config = dict(
    n_layer=11,
    d_model=320,
    n_experts=80,
    experts_per_token=6,
    d_expert=32,
    d_shared_expert=192,
    activation='swiglu',
    moe_layers=[0, 1, 2, 3, 4, 5, 6, 7, 8, 9, 10],
    router_score='sigmoid',
    normalize_top_k=True,
    routed_scale=2.45,
    balance_loss=0.00236,
    balance_bias=True,
    init_std_router=0.0076,
    lr_router=0.000499,
    n_head=5,
    n_kv_head=1,
    head_dim=64,
    vocab_size=14747,
    norm='rmsnorm',
    norm_place='pre',
    norm_eps=1e-05,
    positions='rope',
    rope_base=10000.0,
    rope_fraction=1.0,
    qk_norm=False,
    attn_scale=0.125,
    tie_embeddings=False,
    parallel_block=False,
    init='uniform',
    init_std_qkv=0.0239,
    init_std_o=0.0239,
    init_std_up=0.0239,
    init_std_down=0.0,
    optimizer='adamw',
    lr=0.000956,
    beta1=0.9,
    beta2=0.95,
    weight_decay=0.13,
    lr_head=0.00511,
    grad_clip=2.0,
    warmup_steps=324,
    schedule='cos',
    final_lr_fraction=0.03,
    batch_tokens=32768,
    seq_len=512,
    doc_mask=True,
    train_tokens=307700000,
    steps=9391,
    dataset='wikipedia_en',
)
Below are experts of layer 2 (counted from 0) of a mixture-of-experts language model. Rows are named router (the router's row for the expert), gate (a neuron's input weights, with its number), up (a neuron's input weights, with its number) and show model dimensions 240-319. Each number is 500 + 50 x the weight over its row's rms, rounded and kept within 0 to 999. Numbers have three digits each.
After each expert's rows: a language model's description of what the expert responds to. This comes from a sample of Wikipedia text that the model never trained on.

# expert 10
router:478430491524501593483431429553515454582524589404483501582505518479482541547449532564547463445490478441420392548516524544541519519545447456440532496427535448530569544455474514547515477489518522514499480453480492522490463420410585468425591500
gate0:572457514453528474491480588503547505545526566521414522461559505534511460483535498535513556480503572529621526549512421488451494523546466513547524569545507464543423431545483606386423466473477468551513464585492463501493442574536397496549497528
up0:459561509475481489501531484488428525470471459523525516593433486492457511510527548425490419506453448500479491516586593530469514432432568467484496458429518511454569544444530413575547514514500471455494527375512491544523540475435594513552490483
gate1:479508429460594505554478404461465486465480492541533569418540569493512492517607591564500409402534552416444482554549516548533463461557503559511529508483502445513440490524456554525445579551445560502521535540506510570563502542491474477537461538
up1:513497465453449486453555429472587389452518533462577465413475542492581478516618559590442441502541547477505485489457498505522489582524482449500580540466550396561476508508441578521461540616446483576465493493536519512510603443490563457505555484
gate2:493461480525583453471527587519554462553521542480530472523524561461497477474534445568505591442534487557570508487475426542476541601462547498502508438507538399538511536475523587452536514494523615493588532526463514434508451515583430488550535408
up2:537669395464481563512533403420430466521483435590519499538472459627492490491447479459462484523497499469425494548643601468622510455514489495468467536436429585482555481363483412562518483465516402473512489563463546596511548516441519505552501528
Prepositions and determiners

# expert 11
router:475422541499579586492491542523409558564502554538410508493529609449476470473486483485499485496522364503510490475567477562579465396528484505515527489514523452517485514489520420536582455432465490516493580491559545470501487549497465498559390536
gate0:416419575456552537508565564480503435406486521502536440495435491564541525530447490406449438527509482560501538421546520554539472476501479544508503470504457517443547536484491449432495528505436536522556592464540551423535523516484524501440530500
up0:423383509502591542477520556436486419440525489492557486450514500486444438523421466465482523547485538541535563470577534374514459496514440471484522502475519373485517539481417505478502554493455453548507516530538555481524527499411433495540457495
gate1:515475426477603544486491625570435496533431584492513504578517544485445503544484464457513495519627406577509514477523553544619527453511502440489506464522487507570453487473505435525533518495500496405563545418535600509468481507519476516579352464
up1:480453404492650533471467552534408532543440599510490480571549528469433474488492447446479507510610451534518549531558536482597523438499494486536501504543517479556476489506456436523539528476465449411525488440529626496499517511538491503548364514
gate2:459515501452429560488615522557447511476462538480533489459448509479594480472558465499465501489475447532452522507492464502376518492536460452538546483614547525545448632467462475477607553396531463501512507549631562470445554538502454534459494527
up2:416413452473512566422529482629471537449532459500482471500471483498548488394525467485484487489491555523409581508486483516349496460579490494531483527517554466508450526444513408507494552447584473574519468499494524573506524570591484464446443572
Articles, railway nouns

# expert 12
router:526557491484514551491495489549452560473432516496473650451524551528515488532461522478481513435475472568434395470499552581500532422442522520503480458491418491550509487536618450512515444516510523488509462520466439503452385505587419458556524538
gate0:522553566522557492565449544433460452461536480465444523494511497541517630558534521573490434516521402477498389506596490501491517402482416489511539467516579498519477535467593464483626430512484550519462455489510516519432437553481488515485472442
up0:544482480574426446511578489560536506557479540490491537532531441415466467458514481586518517493484533504585631499502528494486539523450532434479465351539418554492468493439424541502466550496512465481527548484509519507592537513480551427543482407
gate1:441570544479495472580367495518530535481421451547501600446522489538506512492410511550534532498501541547390424431474490550508464321420483602458485424554422488482511564505584480535610426519543514479562522553480424488517409517495488478539556521
up1:475577521488433449498437492539546519504428465537526594475500520523587517486465480561540552491481533639405498444456464500442498390436478556450532448589376486515448558586588565547560397535575472450513429596596473469487421579513429556504579578
gate2:525528519508565556429489545475463518555508544564403513495531483457460475450374571515516529454512562470428531417557505521533474505516498473488460462438413537444462477552423440466531558521532491554582562470521497493527608523501503467525476479
up2:506506551547485441516550538495494509546477547442500594487493459484516617478525564545569528491512494563529460513515557469532445481431430452491497428435554458587471457440501527537500446482515518450596486495457478492555478478513542461555439492
Word endings, foreign names

# expert 9
router:467497631607566543513472510473507513566529569528485564525474501500422485508535506505442480474572490470458391531550539613598549482490499485484398422450470543457517435436471452519562501451438508496465459449500400487517403434525464489552552455
gate0:407533537432465574461494500478552494547531529507582491503530470516428519575479553548421494461456536551458519523438382481405524578486517427504425552438506497433502470508431486418518469422455497486515443586487489517539419450568535545423624531
up0:502484435569547522424439558445420391514495476517414545501543554514518468453468450394572426487507520551440513520498430476513450444540449485604479470530562575432552487524458503554550512540483446532454444547551449569458415552437460522473536566
gate1:498494543510600443503492467420500502630453490486410576562434513566465481522511520464536495474568477500538420481578487492542486451517481487453531583429543574507598491497608403555467454496576509586500548412466508427458487572433448512505529487
up1:472491396602413584562464512612484492506564548542539539431544527465589567437478452511461499402469553507397502482504609528516514368484558517562430365562493539467460554463434499522563437508431532400502525490490521581535510470466550487524471495
gate2:639499504472523427512373432511584559459516493544558485477477468569552646548504453516517461454472473550480436519518418509493497574495435494561514461602481416541559455528374460433577473470447499535477584511537482477547523497497464589483507525
up2:436547554489515520573573517434467465537435461443528505492535536507489473505461546453593509640470454486493564600512562521516505431607546458539431498500532552419500493389522498540496522500458425564556474568530452597431411536480544458530407459
Month names

# expert 43
router:563550548524529602513471531454527503531549522568456534492537602486504486499490605562412473444509454456485463555553457547525546459518505481600501463438399536509550525449491534549534445528388604551583548412450516488474454380472503459518565529
gate1:518508450552431473546491504535495460521464596462438472464539527487467529570449549485439389355580450472485495452540574487480534414538567382434500435619502492512447517522467470542578484461515421515383521475518466494517574533454586530501563414
up1:529497517502593418516551480499542551448551487520470448523533524535554445443477479484518535590496423458556575521405559494494567527474527420462509528476485476486465483436453516456445530452571547518497458429425416617434503456475562565529517525
gate2:472581521485614424518512429479360507494395526459355503476546591491538503497572591497528490461602516464484506561484413499511471480593528536424488495570497558550465492552482477561588458485450435437520397524504483478510518509539471524554479489
up2:442535462529452554480449519575554541451544560515512471517549500462502511411439464486472512411438514484520481565572566464504544469478555454492564448459469398359518559486504468495541540499486597543491564493607485482518520433438477450506422476
gate3:471426497384551472432504415500402483508541473476464516423473556543436477571511475506542437505557494516539482387572518549491508517513450579560473523567516551441476492635436521482470513403470472466486420422551446446423592531527478480512565457
up3:434575493558497506461500569458473440538545507496485478564548465492445527526523481451448467530479479488445528467511498452583526486519585452495541535371444528561471369410567484536568525530506547435400567504442595484464532462583466608501539507
Table column pipes

# expert 20
router:578464580597457479563566527512416463545573546504540476556563570438556522536564451553502418442496425452463507434490520559497557501516439451601466388452455573498515466546562519450583471398453532544497531460456491482507493540520458461508557429
gate1:434491503475442473573476434457525487481471485517528505503530509504483475578506532556426521511548472479505471444475520493530540468437526562555383392451568569439534529531513458539526518532529488558481598478506493573473446525428545482587524574
up1:391404567423513511546598478675527461495498513395528406541534532471502440479505502471567463485531517528456458460477570538576489477500495498488507545525473456411489423507525565522518386425470503455561390441449419561503560409546565492472567470
gate2:534527487440536458545490426448531428490601473545586545493506445480503439425559499509517564552495522454534491575555527500477524431477500531473547451583599479480603476437465532547529544505450469545433464462479529455512448484478494497555455477
up2:449490465454553510500503499467498440433565555450548529498546432496541468459500500552500567527465470502537556536499508468539506520492576617485538579545518469505494482540464586447519496556442468615502462460515494491511477567495533492496507527
gate3:416508479564514440601569492506436525465578537492516412473569542474572464496593427487524516447537458564554589447488434518474513478549547545484550440513536551539404515579533493448437465520403390566430484511430497510500582554534481518519558470
up3:455401522526412543545624459587461443482531568489560416505480556450577431461495443451566514402523433493519436424501442532633492540498594546493523503568501613548530505510576541473460396502499508524444457470450501509501482419489525521548554510
Name pieces and nouns

# expert 29
router:516444579529491569551553495508510583532542547508455502488591635462456509428462489467466485422563388488426514513563489514458505495486511460514520407437403613514532605444593486548561466535534467546451525425459505498457447500446540507494558502
gate1:459546553484478483513516451553459583537449571449495601575467497473528432512427398593542489529505450542485481445474497454432457530435507498483409511540613401442448504560684536489495416479608459467438428431449322479468511628439492495498569439
up1:487501524562534599431483567358493533586527460548495437558555452511515495500482552418475412462408461525500532555579586477536500453544446564490545533449483538399584542499473521530449585514473485551518582451414579510514496470555509504561460520
gate2:534513497464522462469495539577481509405516520528411603503487541457491515468601451498610519382576532572544541490525429496604394421500513489556469491512471488571422505524491516441594541408456522376490433457467476457503540502458466460633566417
up2:501482454525442433510485473583432439568497485504476460533484591539531430482540538498495490557511512441424504467591565490428554471507452514450425505545418452511443475551440441520547486592509513571513543498539536564571410528484474438519439450
gate3:397511541513433496583514487518525521543477517440430563524454522454492533504488510593464492528514392515463548544496528504422519483450540490440478484458576439445417568526529421591469452504538471516506448408486448443509435597523516402558417436
up3:509481487450526543471439509494645451552562493511443461507481550508450465447487448585402532506463475553458488583592455450480489524425509530492559572527531475536527579491429556504459492493548509607485554482464482449499405541543591546503473570
Pronouns, table pipes

# expert 49
router:481538512498515526471534618488465531456570528531457475539534533408547576481508577469477545458564474472486468517528527491642475398443493469433513455420473533532478474573475525491505522505404476480465463440512539541641440461545484498450513444
gate0:460456526564437536564471525516576435509493561389472527545505559429543496447446405491504526551528499578536508448420432527452424521439511537463451473538535423478550512503464539417515439486608444535513454472493435489516521558507539563451507508
up0:596513513491567510523507477601467514537509565612521482441473493528471526576504493531578531546482533484389511451536518510523527544557490464509550553511493450484395505411628493548513514505449525445530526456443514593399469483451498457581468518
gate1:451456552500557517424573570472521405540523560439580491538444488484466604499506498543443503506468487479510510495626514513520525566517484507479523642524551416460535579509446481487422520441456507576567506465492553502607501511495569520524508420
up1:391508555532485530481527632371524405528589490344590492568562494470491507451522567547522506543562525524574458549497499474501479525484490400548527457567469451530431434502483475484480577473498485578519425441519464476581437442468496582454484495
gate2:454561429524575456494454511407483516447521511496504446450543473485640548472545519495527561416547516530521414501438443481582563483410528417460546406441490487478466398527452499519504549430404517559482420462498518507653433393445435493464517461
up2:449561424513534426457470585455529499456528481480516470463551491445575535451598516469539546448533494535489433510468527413548548461377504416422561445481531442551421396512465506460428520419430591541526476515520472485620495395444412538411455415
Mid-word syllable pieces

# expert 21
router:491437588544485523545521537506529528589559612463487587518566504491398525464469563527496525456566420522545566489485457534474616524488558534536462366471383546482483551557584481534531459471461511504593495479498524538483510523549528405512558548
gate0:407394557519420501502449468482466545546538551500485490449525466419558491438515516474458563448585458540469588466525478580446590533534486447509468425436474540533446450517471486449562498599504590505470430479594535553510520593508551528572441512
up0:589538475542566491534544517538540471459495437550487618538446504613445502548490498519558425530459528458475390481522492457510516453441496524419480582514557510465552522437525543559525482491466468514522523473428469435541533407476434438491602474
gate1:449562543511428481574478453428541526459510583453482554496507500548441553517530578459560476528505558527511549570458438526511507484481524487497534576565500482525500448561542523504550507395492555489579588474495619489476391471502494455561554523
up1:529520429443517474421628523553515464491532456593482526470449555446509434452447501454457588491469450559502411491454574535505491491487521486530559469478507583524528553492521502524528509570553486553376409556603413533513531462455521589585477518
gate2:442456581563502506530382481547456489555527571533423516444561553470486515538493539545548467394567465514443424443499504560564518496467380550501430564390450515421543510468450419531524476532550583409507628479528539534606481470498539429548541476
up2:512471446541545580522532549584494460445483507577455516527536517472497533488496413474429462496548468374441394493586545460613503423404495411432536453489501528520496545457492529490524546529526543546488571463463454452512478384510549482523490362
Plural noun endings

# expert 19
router:468466516502547522557565486565561505535468559437510482515501591555426598590440522495485577530500432462459543525570518438549632487441522440428448359485396615535560519582537466468563513530531546467521529487499519463586455490451549478460558489
gate0:494607535508474570569533501517463510484554561507397566512574473477503511487547556537449474482525405549493503500528491562502446431488412465498494451469470517468400518504520437631514459501478463525492484469560439503493492514558469477560607404
up0:488533550524475517466487481574505493543499478421534493526399531518488493419429553592554616499428491508484541428378485554482458448574569503496440589454478514556449574517439367445467482558585475453468548502438522465538440541498493419495509525
gate1:498519417515438585468468606484567511489509488456494510603464466474432580511505464524537536550554411589545434450506457456500460513527459502521447533491562492485499471491616530503480496531485564568476469481497533332490487557538491522491575477
up1:472519522504529445527538431540410414503515549527459449488542518468567427447528574438480400470441518462510500548514525544518524517547596473496548433544403508525490517436427450501519538494457400468431489454562475644532516475408510464548478496
gate2:477563515505428591550539525486444489510500533484482584470567510478520539428407541556486452448512421577467486517545498628439466460516478519494508525454498562516449496486522487567524443498478462511510466430503384509490502541536498512512534463
up2:506549532499491560459470539482473485439413450465460495377548426523493360447461460540542521507499482550488558471403507597486505468508476501447477520453424566473483457479509455370621494456492529528466429492479509468395505361505537441532488520
Spaces and opening brackets

# expert 2
router:507548550504536543580483508509475458558442535500407473503561516508492581543460552494469430413539457483427445532556483569501464443559522458461428417487438583532473548470489528563627416493448502502447551486531485491483481509443528470593597455
gate0:488462473477390533537489458464597497530492498552538481417598505505474511557521487535584496508502452471458532428530475496457482500585429460530434433565391428461537446475458513568549468554438474496399533550467500525389567484414338548501507435
up0:559447395528410531526490555556564537537519517494512479441585546434515587522503495539582470430484538458432640469508452441507458481620450516493404436534497405495547449465402511603514456460448541521427532576523579536451535552418401542519540431
gate1:472507524513512487533521498542490462490578518483478507531495532449519472416464530507536440417565408504441511539555521552625474473537545554549482506471533515528492621451520470598512529514455539460508524432415470500498507511503544446498608439
up1:515554522461552554502467563409412523549454476579441487493531534510459557509570462518431620519470532431508499486463502540459488477464470493488495480529490504490501500545513514475472470418471378558500510543537575474487557522470467556523475486
gate2:494492611575596463461487493538464455503397575470496475528513508465532624389502566494444470448538521429434534553577547599529417478472542501485542395510519485463472518530430447596597397534479422470522581468545490606555443464440580451503532472
up2:535486576554579468444408487626539577490450521460486454509474423498473570456472561513453447423478528393480460570552532504521465454450620492503469449485498509469443505458482452587550482554472427520514589454559472549590430481503590471455479467
Copulas, time nouns, table cells

# expert 41
router:563508489535518548576473519560478498472457520517459592526534484507472550563420503495521393494562511541397447519524531490576479455432526451495457422532416559488455563458617528676575466528520530416511609502521530477459457454541551449611564458
gate0:528578448520529455549524570496453512564445563577487564561568509555415509522371510444429429574444463574446439470575432483636455464532455494485421485427510555506493561494480522492532485528490524416496583449526511487521548464451473546580526550
up0:501555472502541432539491583494463501560508563566500516552581455593406448521383516428437431565474468567437448497561449499624429428569477479482441477416541518537495563466515527549530492526476514438515573491565532453530556493501500510571541538
gate1:542495442543449507460431445559533537447459502481534488556520454477535514434456474415520519519503530449459579549466496410563469518480561457522481524515505544433543543491506485522570560566461545457540631500493592453460417555476490481447585484
up1:538508458568497448454457409542527569412448441522571505547525468529528509426470487504511472447528503475457525449455452404545475597467467422510532593553519549447498590539470501532544593533517562423513530488483575447395409528479456557453577444
gate2:549574467574605498483470525458513492495526427546535532492561480452475576412383449504512449499527538485431481497572511427523481498415537481489520443511463553534466535508538455534500561484525502477533609471409544521453539569480561470640417573
up2:581552440454588482519459526466505515396475405582524510503500449489437558456453484479534393522477554513429501493490496437581466554458556435441516493520504496534468487531557459518503527449558482405521554490399582442473563560488546503630428553
Foreign name pieces

# expert 61
router:492534602583420485576536480538473459533532542486441506569592520389553540468515497605490502439572394485517510507543521556489582479465543449477487455371425521448532480550518531545470416500471526471463582444417476566411478554538470452498501377
gate0:510500496443494516500439490521544522508501492603479465557571524538460437401485471561529474468503491526518495515411479486530494440495533473533516492378453570485513467428589440469437380501546507363547506530403505470502495445538507404501483490
up0:471441543556488550511513515540496458526466554461506588446471474471497586568467543430436489517539460469423378481612560558534439461460450542417398466561581444481540641502512465532575584518481586614528530466561497554533452507459554582505550486
gate1:504484528530494493510485510491547534490535509548477527509466496440496441492486541549485586494478497393489426543525508463416492557364504466320447583373490538552506446527566622560443519516539519443439546503474529534497495492538433496478454438
up1:490495562497507505526479466566528494508483515502459541517478546436548433489519567536528528548466556402501469512545518461531486474372423452371462612347500573506524495515580568570474583490495517489454630512485521552497481611474499519473480515
gate2:513552458535449559594435556420489490540551496522445532492478489532520528408514456567478537504517476440526534540504414594558519476451446515497439401552569538497556518435404391477444432427613490422564553481445522534530473482549531500475546476
up2:490567480509394483513504503401456499483605491515495516450481493523547457404507448547475549517479446487563523539464473562501595539445424446572489389527559511507440521443392471426424450406569458434490453496495483476477535474562516546462502463
Place, nation and given names

# expert 40
router:463544580561430486542509574521510426504439488467463499584534567508492594564456512468396507487531535525490543485463475483649495404530572484381441452509468604465516533492496473545481416544514465475446505410551500495537444462569483386572472473
gate0:503507491496538520499492585412507534461581527523590445542520493505522545574520562505611509589523457505453514424542522536475509502524403447484443473496572547562450482412516486469413605492366481541555552445478439562534451541529437459518517517
up0:522543506472509488494478583455550507530527484558529466531422512464474566539528506463542454558487474496534557482528444548442502462471519508498477429531611438525497466539445513407488615452432414537471579462543529459466530497545343420494500515
gate1:476455438532482498457423547498475393431399437469537499486525612560479568545504517485492413472512571487576492436651538539563544450481494518431472423560556473475464531557512517499488546526454613539487497477540469470663532490513535486574537395
up1:524504585448537516564525451508532583557537597493489508476497369407539432471427538505485528511514455452387480536425473423399499539478493514515493611417455551533548482493485511553500438518471351455540498471516529579377487545480483472426455561
gate2:451476504445512557528446552476515424437531564440505488509574538559482539470476457443533430487506502558473481472506454592513519492506506555552501444485457531609491499524592531485477367564449476524472417486530490506417587504442517564470494541
up2:593519467596458481440472455557455494586509475559515555479417474447541460565547562569514492512530534515524475569441504509574540527445520502518514579513501558554506458460522540518504512477626476515474537529422543522483421466498493504495502521
Mid-word stems

# expert 7
router:476545501474498558534450516486429548517411481470526538522523501513441546469487534494469442516514399549546410417571507573568464447397535561450471359508452503502471604568551557514601444562469576490480496486549437495431549478480535479546535433
gate1:482484456414504503569469491483467530446476498448523419515576451637482467575486554524551458535549519581535466407503449479504468477525446531451503505563420511534462382469503560495470457529495488468442474470556530532528543506426544574487474515
up1:477515505491415587514556505422501459483467507408516544602594460507493540516469643528540543588580425605462389446577477554520576473411543509462509559479409478467503448570553527509542501518422494529478471513548487547469461426507493461509621545
gate2:464514524484549520430405553513443516436463438556533496489579527465506497533520493474488488540526476464517529505543524553473517477485567542483413530551515470519475600558389548503538495500512573503499450538547544478499479549513536421527482399
up2:469509480472515537435425564489472551492510436529508454510585483475510481520527499454537523549513453481542496513508479523504513480444580545507454512583542472521461559595348544450501565472531573519477437572540485429512524558496473416529450441
gate3:409521449512533567552497488528524499439470428556551524471507445529475474552462465419554440469472474505495511462522468514450475528501526455479422458503493492509569489518550599405451420534455500517468473421436510459407595498510523514549599526
up3:488497464540503517529459427443490432395468502553536564477417525485490475479473525428570465541437421525497522459501405483454483497479470461490414444489496453585545495549552533456507453536529500512436492454456518388419579499454535520551544544
Word-initial pieces, relative words

# expert 39
router:553496566499500542547526431494424428604457518498470566388448568496548489571463520558454431452527509454460493479560468500592523524509490395475487517508445610440493503578461489518600434517476506498476436427526441540506421504419556454508446440
gate0:486563498522495583510476474487520552396520461507552517453467476479494453518476468491577531440490527429583467492570497491489508503571443513488498607494534527475497436522472521390479434544579610533474417477540477504517417582487434524505515485
up0:526458537524539456533499564556479422527444576501470478607586544454438591524536512419473524523520417526446526471508581533506515495437536519517452413488474480507530583479534429609524508480481418534483576471464462504526591533526513429546585439
gate1:460511462512537565494512500407526579400563500562523456511575505488446422527549412560547476485573492586563486486578468499467415448539457603524462569544505507542434467547499586446579461504555597488465471570506551470534542525483415434523458493
up1:520580524501420582508516533477538521551574499417564517495469513500448508509516523540543525570457538510475504556386532431479495550462431479499508539510457494521485475495528502410461414513509536551503457495551514416451324532550430545455571489
gate2:503609417563596555500528477499460571470519511492486468545557491505527453519570499442610492456496540565503479516532436541527475521530479483415433543472496521508453443397529478445550413470564491461466407509508459437473486488571448444452535527
up2:551512453501575517534500444545416479481539411593474444491548480491599414511521443352564468480507569490483586526516494520560507570555575463466494610484501598550503433445499508476585464593522405514490365454542441472414469456495427504449519524
Table cell spaces

# expert 52
router:482469580525428545504462505570449473480475456475462512535425445494526515544435474468479455525542427445484499528524510525504541490514524393505455543482480581497469531411618427541525462522537455508506517454408417578497436519492546496598517520
gate0:470534582416465509481453494548509458445523467511439535520401453485487490553523476424486484608512486463574513501468443459497521546482539508462497608450473579502463441477577552481531511489529552448479507467414418363424464529529530560564523544
up0:488487463476399584594390469447464487396486528533534451562499436414504556550454506520602511500487539527535501498495474488489515482544510466440442481450432584508433503491519552547474477562550465487496402485479510468528526550517431505455509541
gate1:493485505465395494432489594502592457539498431534401575571448378455510578483550467479487526594399459517533608482436526512520496569491501525550523640546531490427439579501568433558491574521575471597465584583491453472513532529553442552519504543
up1:526559512548534491500580467525558541558578540405513506559518516546467579488584529519466509541504470474473510565447555501433565512444544564561507513532515414439570551439502351618452488574533471496469548549540495467565409473525538477530433465
gate2:518559552584455465509477452460469468552466452464549592619543516476498525538507411430512472520520490366561489530493555536511425424501528526435413470555474559476455566428456463531463459459502443378431492433604316444563546526493534458556430464
up2:499518514542444424490451416427450426500426415440551493641490472522569565556533486428512497424479571472556455590442458562495486445523441497408459526512523489468469492433414509480479468498505486445398520439529449486530553547474491509511502476
Music and media words

# expert 42
router:573539490488531471515538451623423478546434471543439619421477526424514526496554521568437435469490450461527514508572541576537513484482495551521525472482491486468468520498489389511477538477451501461491533494516356563478452500506543460565469451
gate1:412483536468568495433565526538427497489486395485497525544482419470500508501526469425385637541484460524493528543453533461454519550545472519455528518462411436502527433408503547527500513504490414437468535439572483496592505474502503551469442574
up1:464480548456623512408545525566387535494555420515477494464446418508438462595536406472427575568490431469515594472494581486507520532511452527431571510484438518518465491411423542432484484544463449496490468469553428513547504510405567570505453571
gate2:508564479454478540451448509568553545519442391587506462399564494508480450440535550492603486471450496507544541578494568448510557426605507532561527540515569562530548467530514430486484507512429502462477425534572385490470484447455468488590429570
up2:568459465460570497537429478508495524410520483595558423488470575530468563422447615448522493423445517503423565528491447428523509515533549529477441591536518493482519480585495532575466536559467571478535590462496550484551465435424482491527479494
gate3:479528438548507520507455500553409535556493434549506419447478529458527505467581474527550526425528467525488465537476472485482566479496454485512533508411396645526531524468502548521449447502385578444530478542532548495479522434388618418556523446
up3:451515502468494595544525497456592569584541542445549572600465523510474565537486544520515487558407456549448550494435456480423490513529558518452447554565503432574482517535574536485561473458573471546444476419452496410515449518528465488528543550
Biological taxonomy